{
  "d_shared_expert": 256,
  "moe_layers": [1, 2, 3, 4, 5, 6, 7, 8, 9, 10, 11, 12, 13],
  "num_key_value_heads": 12,
  "norm_eps": 1e-05,
  "qk_norm": false,
  "attn_scale": 0.177,
  "init_std_qkv": 0.0228,
  "beta1": 0.95,
  "max_grad_norm": 1.0,
  "decay_fraction": 0.744,
  "final_lr_fraction": 0.1,
  "doc_mask": true,
  "max_steps": 2971
}
Below are experts of layer 5 (counted from 0) of a mixture-of-experts language model. Rows are named router (the router's row for the expert), up (a neuron's input weights, with its number) and show model dimensions 128-255. Each number is 128 + 24 x the weight over its row's rms, rounded and kept within 0 to 255. Numbers have three digits each.
Before each expert's rows: a language model's description of what the expert responds to; "gets" lists some tokens that make up at least twice as much of what it gets as of all text. This comes from a sample of Wikipedia text that the model never trained on. Tokens count by the router's weight.

# expert 21
What it handles: Leading digits 1 and 2. First digit of years and numbers, mostly 1 or 2, after spaces, dashes or brackets, e.g. 1990s, 2009, plus the word one.
gets: "1", "2", "3", "4", " one", " One"
router:127113143102162164125154136152092145125101131136114139114152111151129153137157146098083084146149143074132144111122117069091092171124135160102122149158127155135115153119133123122138119115123146099118112131157137172139137141144086134131127129143078131148062129110060184105140143104148164102155094121116174089142145126133091132138108134136156147138169097119109095169131145122121147108137
up0:106141193098126175139132139088126123177154128097125103122106147129112146104119093161135123121151143144182107149127137092121106142109100150115121145120102142130086175116140126111141118105186143131141106107137119136080143112120124162130136142204130164113148133128177136119129129168122153086114094146149096122182138143116066140157108125128116127122114116102161076165131127128129144136116
up1:127107117142094133102117106158144115099115178111116116135103192124108160149122121161123121107134126109096126134146141125115118134142090142101125116128095130117109171131122089056144133099123100108162120134172158121181081134111134117121172151155153182113152132165114147171106162151111083164148126114111101150115181154121142141081171132122113118133136112110127150138167117143143083092150
up2:105137141135177130151163110154105127138174141135125153102166129114116119099126122139161153161138114103124141151117130091111101138139088098170132148151089134112127139130121132171120140135164114102149119109129144114122161077127075097129186183159111143113120112110096143121156137141123200115108142146145134112140164153134101176115137185127135111130139117096097115145127109120129084105100
up3:131158125136136106162161130160162146137095152136125122098073049144140163103150078115153151105115161120179157170124102166134075118149113133140167140110106156160104115122126114132130142124105143101125167091166148109143157122161153125132158146173111114146142137154129092136120083168139177137131102115151127118125088120123100144121118150100127131187106126083128138133154136140136116123146
up4:166116123146107103123124143159117132096127083102096176143163127119127109165115161097159102190102153158133139121132129143112114103107117074132138105143142073146143140114147076089160160122112155140102162145121133123147147124138160081138157097098161159123124124112123119163113101152159121096081153123100093132150130106126128155140120144108119148127093142107123110128139144116159117135151
up5:118121134128137162123147166117124093138115129151131125133120159084084155121121121141112158104143116154123118158093159140087079153159130139139169132169127117097084214157127106153121148140133125122138119138092093137172144123161121152136132123140130158137145149188107132153138111106135105107150151100110141147127119116173151146118158081115108118118070129122096154094128154141177121101095
up6:148090121143128158112113171107106132143115151104167167105106122100136102121116084157135058129105118136132114102106155133168135162146092093101107136145159143102092103155117103109123136076164086133151111142106109093119100178121101159135115126121091150160115094138135140105151156120140145135151134152134098152132125118108120174117138149134087107143148129091103130129121122105110125100094

# expert 14
What it handles: Digits and passive verbs. Digits inside numbers, decimals, years and coordinates, plus passive participles after is or was, such as described, noted, left.
gets: "0", "5", "3", "4", "7", "8"
router:117102141132112118132163171139117169144112134116157134104146118135104187133111122080113129124118148119161122101112133100095180156168109161101145133155112127148169115146159120137132083128146115105161145156090089137123107116156089133185158168102131149113078102148065106146113142161159136127080123113153085108088132142127111114144077120147182104139156137170116132115151147151131135160153
up0:114189121162116158104115099123123140125122095144101128145139131168086131129153149115140097119059130153122099098154131126107149138108154152064109141164135121169097142082085125125109079138099103108160130103149175147129137140143155100093201130136127174126089121113124154160148137145124127159144138112129134095131157135145101111142106139144103113093149081130154128145105138135125150128143
up1:157127120151144114153095103147106142114096086144110074116106143091092141134150127115162146157119146116108174133130145134144138155114113093165138124110116128121130175153146094113081097113158175131133176106154115108113126133133139168157172109148128132132133145097097108145118134114126085110130149116109109135111128133133162166107144125160102125146114072110147155137157095116155132136150
up2:106122159130112116105139142140113123124136147085133125121162147137094168147107122106116146145140110139127121118165172111141154125122124121133141136137127144135158133090147125135161129144105126156118133142100159077145168136141123101163185162139109128136087106085103107127129147116149131153133077127105105117145154112119103115147110098115137133093159112130144125109120141119118145139182
up3:101153166130133107156121145144155153123150116121133087134134143128130153103200149148132118113134117150119126108127096133123149125144154146159146082149112130129116154097137101103117119131125109145115155135162159137133100178116172146111123145178103143118100098185187119161114127112095084118135116119135168186149153106089134175179158103144112118145141148105156114157145113133154125148133
up4:073138176116083118114135185102125120143175139120127134150122100111143111088143106126167154152145122134140156093140160188106163128180133110148129136155142132090176122120125129079130124145171131114089126158158129121117103128141139153112160130158133186121119126136162163109087152125096162139139101125137125137108125120103152107128102127153149104139161105123189122141115185148133133130096
up5:174079112126107169088093150101162117130118157105115114084128147110068129102142124123106163122110117121178158093092173111108149149103124165131133130159152157125114149159127148073135086102143094127108161137126129146148096124185087158130174083112104105097143106104116153119184116085143094131154109156163106114157115147139099113110099152175127146123117139121115117126127121136132132123152
up6:121146092132092117122095157145153108107135135124146139132126125131181153128105122111153137081177127084125184111163114165129146150176117136127180155178113130109067083175138116137134140142117128134127136134121135119153166155094087096155153181150091112105121092114125131142106115163121102107155079122105109127097158132100165120157103123145141192119162121141148162103137144133080142104163

# expert 2
What it handles: Past-tense career verbs. Past-tense action verbs after a subject, mostly in sports biographies, such as made, played, won, finished; also trailing zeros in numbers.
gets: "0", " made", " place", " released", " played", " won"
router:125174104092120135118108149115117131138098111117142126117112119135108110090086160157097109196131081103146166107095134111147160166134119151144100124155102097139134150146112108127094087117112122106092117177093101087104120093156156171133167132136114144136131137129111138130115172156117168097116137121133134106102141100119119128111103136161104134134165158162125113143185179201163136104133
up0:142094095155100136104128181125129132135081124116152076091144137099172115150142111134132122124088115107139177096099083100141132129123125142130115126146141118167101119150124134132129155129131119127093073094102147154127101140120126105093138129175161148129092116122106170080119166156133139127079145152134136168123171121110129095158094161160122095128140105129105148128115126142131180142152
up1:110107133128141091135096156152113139093142137135154130100077100140096127150121153096107071132132098143141164099115138106132121148139113142162132096164131162143115138146137126170114105111107141119117141115106130103113122147074148150155156154091108143165204149123093161117136125156182143150088118143144084130115123166102116110145128137158144096127141159131160112134146190165110122128110
up2:138141142167115116118105160121150124119146118119100115154113100052144117114102136158118163102130106132146118133139111058108132176131132144149124133114115151128114130153090140124143115130087087145070132140119137171133134120092139141114134152150131131122117153165132112120150139161099114139152133156097119131120119090153100118137103122126108124103123174103162142106128139131142140116131
up3:138154117087098143088150144121143113106136113128076126138099075156097115154115150135116103126150134117106152092123121148101136113139150125096158154126177128087139101110113118139117150113100130119118205126134116135145155108129138156153103130134126145127159164145103095190160091135118120139123138108145112098102162131083168160111108125129129096126106156101145180160080131153128137056141
up4:127140156146133137128094133114129131165124167161132115109129126175129120156141163120082154108097144127113120087141107173128078140133069141146116133145127163113138122100122112139121125090119152129135141138152161091149143131134159143118156132105150144085139122140133163121111071156144089105168136145095153109110153125178081112130157122118127136125122157091116161160133145163165138116174
up5:139087202094139158151132152113134117103127152117120110186116090130137103133168173112097110138110115150112156119162131143165147141118101085152148111130090132151093125116137131170096104119120145150130108164111095131173149086124131126106106110130147131141119152155098079138107119124103110119133118100093078136138174101159102106138113131165102061123141141091171113148156136151131101121117
up6:144121157147079100119088159136106157147155138114106135094134106143090118161132154080178117116142127104128135129100121157120155134113121113118111130171144133100165117185139118145135162132125149136121140119145088116169130140118147132128091134138074171167128140117152161153107106118112133108099103119182097119098173104132122106142119110144120108106162128122099122162135108147110115109130

# expert 1
What it handles: Relational prepositions. Prepositions linking a noun or verb to a following phrase, mostly of, also for, with, from, at, between, than.
gets: " of", " for", " with", " from", " at", " between"
router:096119181100110162143130134175115127140100117106158143165136154127090156151137108130167106146093126107164126157148105091117108130124136130108121124168150141138179140108171141145128095109102147121159118079099115095139099122165134140136141138141095166133129150149107177132138131144171147093102117163167156089134108101116108116121129130124132178157165100132123168143114129123121115128139
up0:111141124121145193101129148118149085135119094153143137144124097098107186120131116110107080103107131111148135081193113105124080089123135134101126105116132101136127105114059182089131107143156115080140138116166169116161084147120149144105133152096120162145141151111123083149154129108121113129157125128149127128129148148106105178106147088096116161118146157148155142152124120146137134100121
up1:109161118084129111115146104144115105164112090102125199117121145080127133116118159165142106121117178110117124127120109122121112141133148128143158077136175142122113181103127112124117168112128141086138126113102091112114158135144161103128097111114145108142152129164116078128091167064130153136139135139120143143115110133121140128110133108121114103135173151123104116137112136129108137127174
up2:149148104134143116096117100156134062146151122143099139090104110095113149128124106126117123092115155174143111110120066104115127106104142116075130155117134110184113152153075132116107137117103135138116116134125145132068126127143132090102110089083110130156127109085141148153144086107122143138124140151152194122120104127104123141067115144131115112112117106130120104137131144139126148096129
up3:127139137133144118130142108119116125117181148129143162127106103120140146136089145103147159085146129129104128115143195123138113148144099117074131146131141150128121123114132092135135127087155124105123114118122121125151153095113122126176104128109176110111117090124151155168102164124109133158085095149147069113146144104178116123114100147097099116132141096130141153136146088139136147101131
up4:147121144102125103122133155137124166131127126122123096095140097099065101110107152178137076127115128164132128104147120116133110071144113107110109133145101168143085137149116148159132137121088147119166133169133118145155128120151112079132102161100085138163142147141168144090115137139111159134119167113167154127164101148096136136155107074123134136130158142143105169117133088135072149152104
up5:078108132114076146152119111142148135153152113110120078095137104122096115105159114123146131108131159147132133115092079103125161162147141164149136163132121096148113132146144090108135120121141143108123144160127121092148160116102123124136093108142129111109137090113205122160155132186127129173145112124084135096124125104127089092171146156169145074114151099128134161106118098141133179115121
up6:109077201106104143115136131152135093136163155129134099163114165123109103085157158153091105133101134091151105194113090118129154110167111130101148113133133136129147101106094131154140134100118179109105162140111153152071111129172168147130170148136126088113144164149148134114083142135124111160146116132103130105093151119119170116156123120083128095153117162120139157088147137139167156156144

# expert 17
What it handles: Conjunctions and pronouns. Clause-linking words after a comma or noun, chiefly and, plus that, which, or, but, he, she, had and has.
gets: " and", " that", " he", " which", " or", " had"
router:100126125087080134156141138168119163130112092124145136113154116112135138111165123130092099143126058089100114168132133100115136155081091123115119157155103157143169141095148105103135150116098155135137142146125110129123095118110101127140169131133103143112115136114112154067092137130148174127127124131111165110208117134133110129120091114129108167139128097135125114118125125177126165156135
up0:089127083134096137117125166093153142159140150116166120129104115139169132130134110121071142106180117166146115103130114151124106088103140138161153136114129159167155113129101119124107132082084110126136134143077175151089118149164138146127122129148126123101133130122149116119164103118108132164146135125096147133132123146149111094148139088103119109176127079111136117140162125119160164122172
up1:140100144126088169104179131091136133168147146149129122122105148083125174095129092102118078129147138130065120148122131100132108154055110132119113132181129155118135119115116117143134130116112142114160145085104110169155144153109113130133152140107059149135135129122161127137130127123085150142117104112119145163125139098131098133123147082131149109120114137160085109164121102124154148135126
up2:105135141106165099134130132131114109117101133140099152177151115082135116139168134124183107110112141138137131131150097128110094132090197118108115147156121107168150097152093193079143162167153140133145107125107139119133139143124110129128086086120096141105113086119157134159119151095076120109132174120069121112171133137138079159129114127138196125120124135114125133123103115130140128140161
up3:099139188148088109125113109167143183123133144165169106119127134153106123105125181100142156097162126115134136113113103135108084132139135142150165126139121140112111133164171024135191153134127116150135110151111125132145141125145143166124135118113118120149132163116142089143199094127144134135133128137166144130113125109146136122138120139122098091102117152146115104109143136157165126153137
up4:117169142102118140122106106127125117126110152128117154131155066108121128115126131089133143201086160118106104161147199122112146110099130135123090126127067077091140139127125111120125157129090132142125153147100099121161085140107132129117152144054100133121135142130128151171147107130128121146086124124133137154123134141165094144089116131160117117122120094142148116122093105096129107147112
up5:099110129122176126153110085088124161132165125128124116109127140121141134136091097123153130131148111157163126147108081134136142124127180147121128158157135165116140150117077117084148143140100141155127113156128137131121135126147130115110126159129144176116139153090109121178141165117120114105104160170126146102144115103111132140162123069125115142144154121119134095106117098130126098152132
up6:169144121123112117112144127114137130133123065113120136109175104118119088096108109143170161138129125155114111131126099112145062148104089105100124116147120136125132141157133146143141094186129119132140093082155129129127130134103121129179146119102111154102124143119158119143102153133122121151163154179176173136143192158146159137112124141129130138127116129140127164118128120116154151126148

# expert 22
What it handles: Pronouns and copulas. Subject and object pronouns and verbs after them, such as it, itself, him, them, was, is, not, also.
gets: " was", " is", " it", "ing", " not", " It"
router:112150129129077139102127165131108160152119109131138169130128107166116138147164145120115125180172100133145133120108143106113132122124110158066124129149115129144119169186127136089088130109118079122166139103153152099132139128174104146155118125143142136179114099152112143130138168124134115119097113158124137075098121112115121140136097149127128131120150124087139134131137145174167142096149
up0:140115116136116093142095126141168110124103113121140179099102131119136164099132132091116182127090091135157139102147099114142114146139139151083116169131115115123157126128097180155120098113123125093153140099188168168129151179102113138126121133124107127136107133126124125127110142133086131163133167131092165143115149163159121159136122143126112135097158119072112106142077168153119120132138
up1:087092163112157134143177160105157109129149156145116136122118123116147137130154119154095136100138136161150134130133122096143145132118155130129136162161097113091069100134164161152117136148202186124165115163127097106117161142156148138135165159130114141106122108080067101092149125139140127113071104149105094116144159100120095137160104145132141118140127130085118110162132156148144124145130
up2:119139157129088117110106144104152157124139121129135114115076137135105121127196150122115140138097121139149104149108103105113143099137107203134173120116103178187163159141123087132154143105117130149139166107131141171090116106187104117121130110119091129156109110105140084167163106102139121126119084109134126092125109045144160123139110097155136115130120103122104150141151141112112168168134
up3:157150079118141106110146071082153166139115080117146153137137102136112136120138123111091153096138126140145185160147133149137135102122133144138102141134170134129138175137140144112116109126152147138124118099169065110098187117134114110201123140171089123115119162147130153093159119118127144082181105117154138077156159134121122156080125113143113154119147151136161129150124132121108099194126
up4:145121132089128171183127099145159149161088158128147173094112134157127114159189120105118168164123107143100174138091127158129114154121114150077159129136099129156094140135116131119119148098141089137141147125114123104108127126125131134160117135145110143142136190166140118143123109102145130148103161098116097116130129064084102090103119130120144127112111152118075115133151123125145168118138
up5:098158101127126135137124154135111143116132119095092119082104100101135080125096114142136154111092118120163136135116112168136174139132116122119114146157164122122090156106114107145157168106140105130128116111118128157089123118107136101131118135090110123165157102113141145119123141132085122160096113185130093097110096136149118116074115109092141122126145158166131172134158112131149125149192
up6:130146131116124101150147096121109155125159096137134157130123120160115154132158109120144096172143108119137130056126136132141122138084101130104130133128130127158107122153090137132151156127132110136152114137126131095142111110119160148122178115172114153153166163157080092108144127146139127113124133110134133152109069137145120140171137137129096120112171144148129133074121152133130120105124

# expert 7
What it handles: Section breaks and ranges. Paragraph breaks, heading markers (==, ===), range dashes and "to" in from–to spans, plus after, into, until.
gets: " to", "–", ".\n\n", "\n\n", "==", "==="
router:081147109110073179143124154158131194153141132155121139118168099141129120157123120118137132123139135102153133087138099125108062163109101143088108143157097120163159129135118120091118145100107127098150148099167126134122112104117117155159166162148097130099114130127105169122121136161128111114115120113108147139091122133105126137182122125179102160142124125147135135114144140139151179121133
up0:085097130130140141099117111052174092155144132142090176104141150121094130140137096119068138134153139153116165138116142110147168138126141078149101151147108120108148145139132129141117105137106120107122113139140130112144121139171131093119135126155109129127085130058148122102135157145140112142132104132123124113144060091142104144121089134134106154115164083145161064151113112132104102125134
up1:158056126126146128126118127123145091141122120104124135117111089161088137131103155147154168145091079147138138125102133136134138085124114115146165132139099110146137139114134078110139130112125171136113128138151121137118166176142112105144126135151149163096071134123123124116119129125164093144093131138097139154085094115111100152159141118134115160125130121127145132130129139117105137158111
up2:131062090146146139116118137129150150143168095114131139139188110127081115154102150093139121115097120189157129119150142151107141163100121173088129145145106127139114121081097124127121128148102155121143072115129129117158128146091115137162166166132099158156097121120161187152149118087132131129148111145115090119141136122122139154123118107101159180124132140070149126083118116151136122126156
up3:129119139079130116136107143137129146143115115138116146123094130146117143148078117097094208115109140178152149152126132132147137146127137117123112111135145155127115148119115126120112138120143109103112153131135131108138135084147087130123180162130136104091129113140138073121104131125120103092108109141128095126132115120154155137146155149149187137162130088081118108152106130122161158170082
up4:143128178111133148149035138156174164133186110135152080124153127106121105119135135125175125103130113123170149143156106114115129147108126118136110117111113104117150131113151150139152127144109159116136109109086161131105104159108165190132155093176136153131160095137115162138082150135129122148155119158125138118092117107106151093124108144165099121133144124134100155143131137128152111102195
up5:147112124094126131118102149147137109158119154141132148131066143138126148118134133141150124139114134128124131145150107145127087114129120141130135104132104167178151135147097148108128134103135120118132159127094129117162149098121105146093172170111101099120121087130091143169121094179132134125123128173121112105118156118171112180129148167161119129156099157103086164122154130126104118127076
up6:125132144084130149110127128096101159111102116092104116066111160126152118104120184059125158121142101162117158161109135119163079163116132135113093110139135116132058136147122177149132118115156122131152145125101139107122109159111137116136193134142124122140172131156096138115094161143112121146139115095143118146113097106125122123160135154115132169133146149142115101155141123139123162156119

# expert 16
What it handles: Possessives and word endings. Possessive 's and bare apostrophes (Nintendo's, series'), plus final pieces of split words such as -ous, -ates, -le.
gets: "'s", "'", "s", "r", "le", "ers"
router:108129141109137170101148163189112164118109104165159149176125139118110155100100154118100116161191118088139196125112110103129102121158085153140093147131163178129120120115113098129105094100107133123155091157158118123103174126163122134130161136116160140153120134091117135150131115089116158116067127151140123094121109109096113187170059161127125119154134117110123117099127150180144167121115
up0:109123129130156158116169143135149115145126118179107128147126125115118171122107129158147100137134119113153148186148144142118147122143108161142160122132144162124152129129092171093144138100113168120091096140149107109144135111170130091139095110091142176120151116185133135163130107110125107139101143166107112111152101117098135109149137114127164135120128100154065123153149163106179139118110
up1:124110116145132127056173152136130131125166132180100092137140153103097142160134130152126083131140152143133138107115170143138115153144112099112123169130175187126143110137137105131155084141075112079141135140172124113093156145115121135131118140141157116133098126199140156118128161137133151131117151141121087131129127117128135153126100181127069140103144122114127129122131128166155127127102
up2:118160109083137126153117110129125099110126146074092143113117126137151133114090139125115132215111098093124108118145099188139128148094098122108164111133137110134117143146144143133087125143113121125110165136138190105120151132149139120151137136074110143117149134159102108101106136137156115182159111139119105110116106112123141130141107141134135097117158140119109141154161180118146108125121
up3:097138171091145129113131136111095112100119125151123135135141122142121129173131133081191086128113100097164182181149120166086101112055097122128127090140122130122135091178127131114154111112127133128104121101122116126155134114105124152133147127113117099152128151119126119103097128129159136098140152152107106123098119080127111110116118135126104130115143107094183123168104091145142167117148
up4:086123154084154135128140124155121121128092157145146138137098096082109117119137123091107102135152080126137127124119127119121150129092112138110129139088113162135116105145070084144134167133098172119123139124147128122093143115158137110098142130143132128124129153136166133131139149095135123114131132154097102151110091101116125162126100130128147131149165120114113131122117153112168138161077
up5:075107150085134114110145152131122110117116117116094107136151084140141159115113125184118135147112136120146106176135112163126116113121126136133132124111087114110113159135119121125123145143119131135087121121145119161081162130109077089174109164131153129143094171154178102140136112109156126119171107125123085113117112106195117101106107134100117129124136131083129126091119109105130172122120
up6:138126124124151104079119143163116097112087085134118112134133169154110152141110129162141135126180096123159139143159118119143184131107148141146132125167043125138114175183091119130115126117082138160058114138144135118077123112121142162122132122114120182118119150171164164129094137101138132102088137129122142124167117121141114101167071106147138122118109109099150085120142182115123117152162

# expert 15
What it handles: Closing table pipes and parentheses. Pipes ending table header or data rows, closing parentheses and percent signs, plus words like both, either, also, soon.
gets: " |\n", ")", "%", "),", " both", " also"
router:127096104118123165116159131154086136173095092129127102082142109180111094122120112122090101157119154111155139096128121118116156124137099128122097143133122158124169154121115127122111093107122084112126090099125148163125140090134089176135101133123161133110090127134113093154143154085155105139124097102157147128142146125132120129119140197130164195129147171121129132083154139156125158152110
up0:073173117111132113129146149122144116114134134107157169089115102138135145099133126142133171146126124137101126113138154101121121119144144119109156109156117131114165149118045135145096101154101115117158166105123171150133117123120114148126128182141146123118120168171148078114092190165132152135138139100143187140108102128143143120120113141137120142153137081137113113164098108157087116135126
up1:139095159170114107115117152130125124138086122154072146179112155139134111112101152146134135130128110103145189077169125111113086134132122154088130108129186071092136150144129128107134157095117117152143150136119120134119122100079166111129162144130141138137150126163203141195138124170105165144114115125126105103124107134128103081096146130099117145131103128124147108102105194110137161104182
up2:167144113116132147149101125127117142137134160151104163120103136152080158119102127153161150062113131123121158141088118136063135120157108129132146145169127086098090149137115161098128146126110149120160160129131077113120130112135126106120148111071127164108120103149100108058121134146124078109120102148129106103148106116120156109124147144115106152110146093145111169158142109132104124141100
up3:168122083160137101147107179160136147195065090198125083128155105128140107137165096162118125171122105137162117114096116139103129144150133107106130115174113127138106152144144117104145116138130099112171105127112142122135122134103128148132123140183088132166141121172139155121108105093105095134092112128123118190138104135137152175122155176106104122084090130139155138115130098135139168129125
up4:174144142124122125148123124109111146101097110105097116140152098160122106155142103078101114120096116155139143119134125069149149163110139109154151161138130104105156125127124149135130106189111098156154137154156184136139154086144091112112095128153162138140134109089084100142122112137113149135155117113149114122122129144129103128156171157108158156112108103103130141187124123124133145118125
up5:139143140136110106155193127166133142133113119130091146135103106135110109152135140120170052140149147112117110133125108128089123072154150143180124144139162166138139149107152152088116112130152119121126127113121143125136149116097096123099096120150134142144129148148137098128114106139132121133136123104151130122150111105136097177100148163111166121157166096122123200143158161117118152136137
up6:136111084101110112142116140120087129106113098111111112094116132159127169154134150099080127121082179175115122118065120123134150107152087161126168123134095141092095119108072128152109112060132141133133118144102156102089145152115152114094119139109093124141130136167138133124121114134135114149130082102107115122124135116122139124123129154183160134101133126108120161088155144156144134134142

# expert 30
What it handles: Commas. Commas in running prose after clauses, list items and years, e.g. In 1187, Adderall, and also opening parentheses and in.
gets: ",", " in", "),", " (", " –", "\","
router:145121134116157161143155148156123134160098120158159127166147099151132101125108136114119075120145083103133111116136138086101138142143132130129127142148150181134138171160150122154119119115078085089141098148132145159128141134129098140143169126113153145175083120123154142122162160116156168132107115129167122114124139116125097163121124119156186181170155132139132120138149129127125155099109
up0:123122092072107106147094134146133102122121109096095122154106164140156139129097106131170156140138149153112110165120113082113121118102112126129112178101143117148112143060143168140142124113157125103109139127112121128107127070134140154147113081132131119140138138116117130045088101138060141117131101090142093162175093126117114145123128106118088072115142116112062123146149110122137114147115
up1:139155167102110123145130085115124132124148096163126109116131126148109157103123151127115152126154133108094106134125077137130122128164122135125181115130113152139075148136144156146156141125140117119089148167135130104081087179138129125179114109139104134146105116181142141109162089150147124131144096107173124131138129081128131112153145088113146125129125149129121145069132108134098179111109
up2:148134158109114128126093125148123124129108145157121135161144113140074164137186088147177144149150110124159141119123110128166181101134150101105108117143115138102111140131144109104146120107098154122131138110093149146129122120141137165148118143130125174128166130136123119113138115101168110141117170119160135143132124152125113129131152157082110111114126142123152160076106097129126124145112
up3:097138132159116160103166117129106087161138119117172116097160140109112120121141137131129127121096122180154096111162152122140085137050103139156109143135108144131089125118148115116127125121150116155146078123120136138118075138116139152104100115126144108118138113105138152167133111161153114096151080135115099154134121118130110165087140139097109123101112132116114154144131135201136140083118
up4:117117129153099134113104148106114173111138132126148122165152110110106175115148144123122126115126120162134110099173131103129153141095126109139099135145164087181157119134079134127152141165105108151092090122119164148147100171090121108132094118144135105118146142132121115156112126097103107133150133113129122139154117122156153168149147072046110163117154150125087145110131130082174112127124
up5:120137130134139116139160082153156138107118119154113146202174097119102115131137148118073097164136153168101134130143101142160146109131144116139150132137156122163180140135094117155112114122099098078136145163113167156109139107142146084122120134141176092130124148121123087147140095109144099096126166096138160106146116079156130151134137157095135116081132140114155117088083091116134130135108
up6:174108099092099130148146116117114124138106159128161162122131149131138140108126093108102155087081111118114096121191105120150070128108087132112131147156107171151099133105139142135107139162097107113158183170149134154129146122116122194122138152095150140101115135135153150149119108147126082141100108147172108140160135154135127076128176124134190127151132143120128130115129197132103145120107

# expert 28
What it handles: Final name syllables. Closing syllables of names and words, often non-English, before a comma or parenthesis, such as -ara, -ino, -akar, -y.
gets: "\"", "a", "i", "er", "u", "al"
router:128119147122121105087147150104128128141144095115140092125131155119106127117104188182095118138156135110136128122132106119072124132164097120109096135147130183144178151163151121128099156144120101096143086132121162096113105086132121133148119120162089131138098090110122140125105125129094132138160119126131138111116132137119120117127160087139110152085124142160089056104117121127128149166125
up0:120105099129135124141127133177133127113115112093126145123106098123111132141138124156144121147083098133103081117166114107099112127121114070150133130137124132145148117143099131129111126118113106120083076132148153104129125140132104094160113157118107088128110140099104137124111068119109155121129101131133116160075128077177129149165158145114127118107087129131103127142150119094124147145140
up1:114118124150132110157120124106151132094156093085140129114127098110136164111114136142111130110086116135135150151103116158130112165122118095125088131151122139140111168145129141118148133121150156136120150116121099150144132103125111161173143118133141154116091107136137137135087100112148137149154120132155174102113170160070082135116157148117103105102087144073056107178131115154142121092183
up2:121167100115129130103128130117164128157091128123131113177141163077122117105109158098078134086135151103130150077127112149130146124127117145096137133137130163113085083108104110154118113086153126109131123137143157111148156109100162087094150153153119136147103116137074104140141156139109149128135113123169083178170139119084101169097104098141127156104123139106113093130112158145129145135101
up3:101161107136107134159137180132093120137149139110107128143116123116131118138142140116113100127097070143171103121117101135133137136110139105138135149129126113118102128164094154159143087162180091149144221143152120103149105069154133127087100139145139098161101124110109121168130149099134133106172150157125118085084120146102098129122150149160143126160133167121138147121113118185149116079122
up4:130179106127138165150112156121110120101100113118097147149162129104123147141166155114128152124123090177080126127137078142093147172085127088151185122148088144129133137091140116094099132115147121106121140162115148120136102138086155158115148117079153119136124130156125124138107161135108115098148131152159160081121129089111125162135143128102112142124120135068103124108101084132143167152117
up5:087142112140110123118101142083120103117125105093131155107118101151093167089077130134097160138172113167160083120140138147150084158111135136138133103126159128138080124121105126134126156101099107127160109118147137151130130097134114112102128142166113148117146089108125141109127140111118161198164132122156115164151169167144073106147162102215118137144110124141092130160123162131133152127115
up6:092101198152099135158114142102127127156166159104123156167125112138071144123140136150126153174071130124120106144099153108118111136168097119137137147144115130143126151139109124139132118164166115126119133139142092106149132163139105070120138118157132107144129123175067107120124162135146119137140139130118126130075140134131097131195152108165098110108159149131120098108095147099103127124094

# expert 24
What it handles: Spaces before numbers. Standalone space tokens before numbers in tables, dates and years, e.g. In 1965, February 14, 2009, plus $, +, −, °.
gets: " ", " $", "′", "°", " +", "^{"
router:127108152141151132114152165145113114141096105146115127123185115160109155125132091120134107114117107078142102083175122132103163147119146103155092141159092165103090149133097121122093138114121113149153087139155144137144124108145136206162124114105143145129090135128092140144151158136140126147170122145110109116132146098121099150129097124143173190150169123179143139136130139139137148093174
up0:126093148142133109110113173170122138154099133134149148130132124137162131138146131115130151139110103117122102126144132081133120158131173171126154090137103121107117139066134112120089108136088099147124145098090107093098126164139149139109137156074135128106124132043133134131141133106161138125129108152137157114138109112101093132168110090156102128131095126153172111172150120111121127122113
up1:137077139115110101088119138146145114122109105127119115107124139103144148140136120144072109110121087133123085131138135125142161105138142144108151096122119131113132178117116120072142099113155052164156152147145167144178146134138133144129147148176157135110108087128107134137113193126150131103116147139101184106134162159127115149120140138102125144102152147165141154122123130133155156137150
up2:119125175167149167101145149138134151139121135172131104106134155124187100139121136097138118108176128168137154163127134113155106124130137196107137119136114151126117125135095110137134155099089119112121165133142128106124138163117127112101119116164150147149156129117195128141162100119151107176090125110085128169101106126118148136128148109131123132072112128170135147089127132126118110161118
up3:082151125096108116095194083146119135138124142096110164136146130137135150115180083112115172125146146138118126130144160091119117102122147114069110121094079173103142118153144086147132133135165104158130125121135119115104136058129135155166113137136121121114120121098146141118123155122142122118118118114091100114107159131096118123120106167135093157118070193144155128100111172094137127132142
up4:162074079100105154080108162143135127131145103113124137102115134118156175103101124147070129147132101137132089130144127142142117149141103141106126137144123116153116198124113120144107135105097153114159141117127107100129073104124130101126149121099119160160121135173176121115109143137112106120124102128149137155147066149102120097125123147120144154182147143152145167127139115156152168105094
up5:140139140097112141145112086137114147135154126067125099102093095136152127146101095106072144119162095156171105105097122139117137153141138103100141149141148162185143171128078176132138125105074132088099177162087127135144165110138123137111108091170158185125133141149131106174102086114129141121098145135086146114137109165153151149108123137119137128108156086123103150123149158150160157078125
up6:154110169108110132122122110142135102110147126068145152114149167133106129139110145078154147111138122119159088107169117135136166094066145137131103114112120183145127095123117136121077089145116093133150140137112116187090098100127133153110037125146141119114116122121181128178135123118161098111101098162132090112149153130133140090131100135138115113141148142166144126075110150108101142143160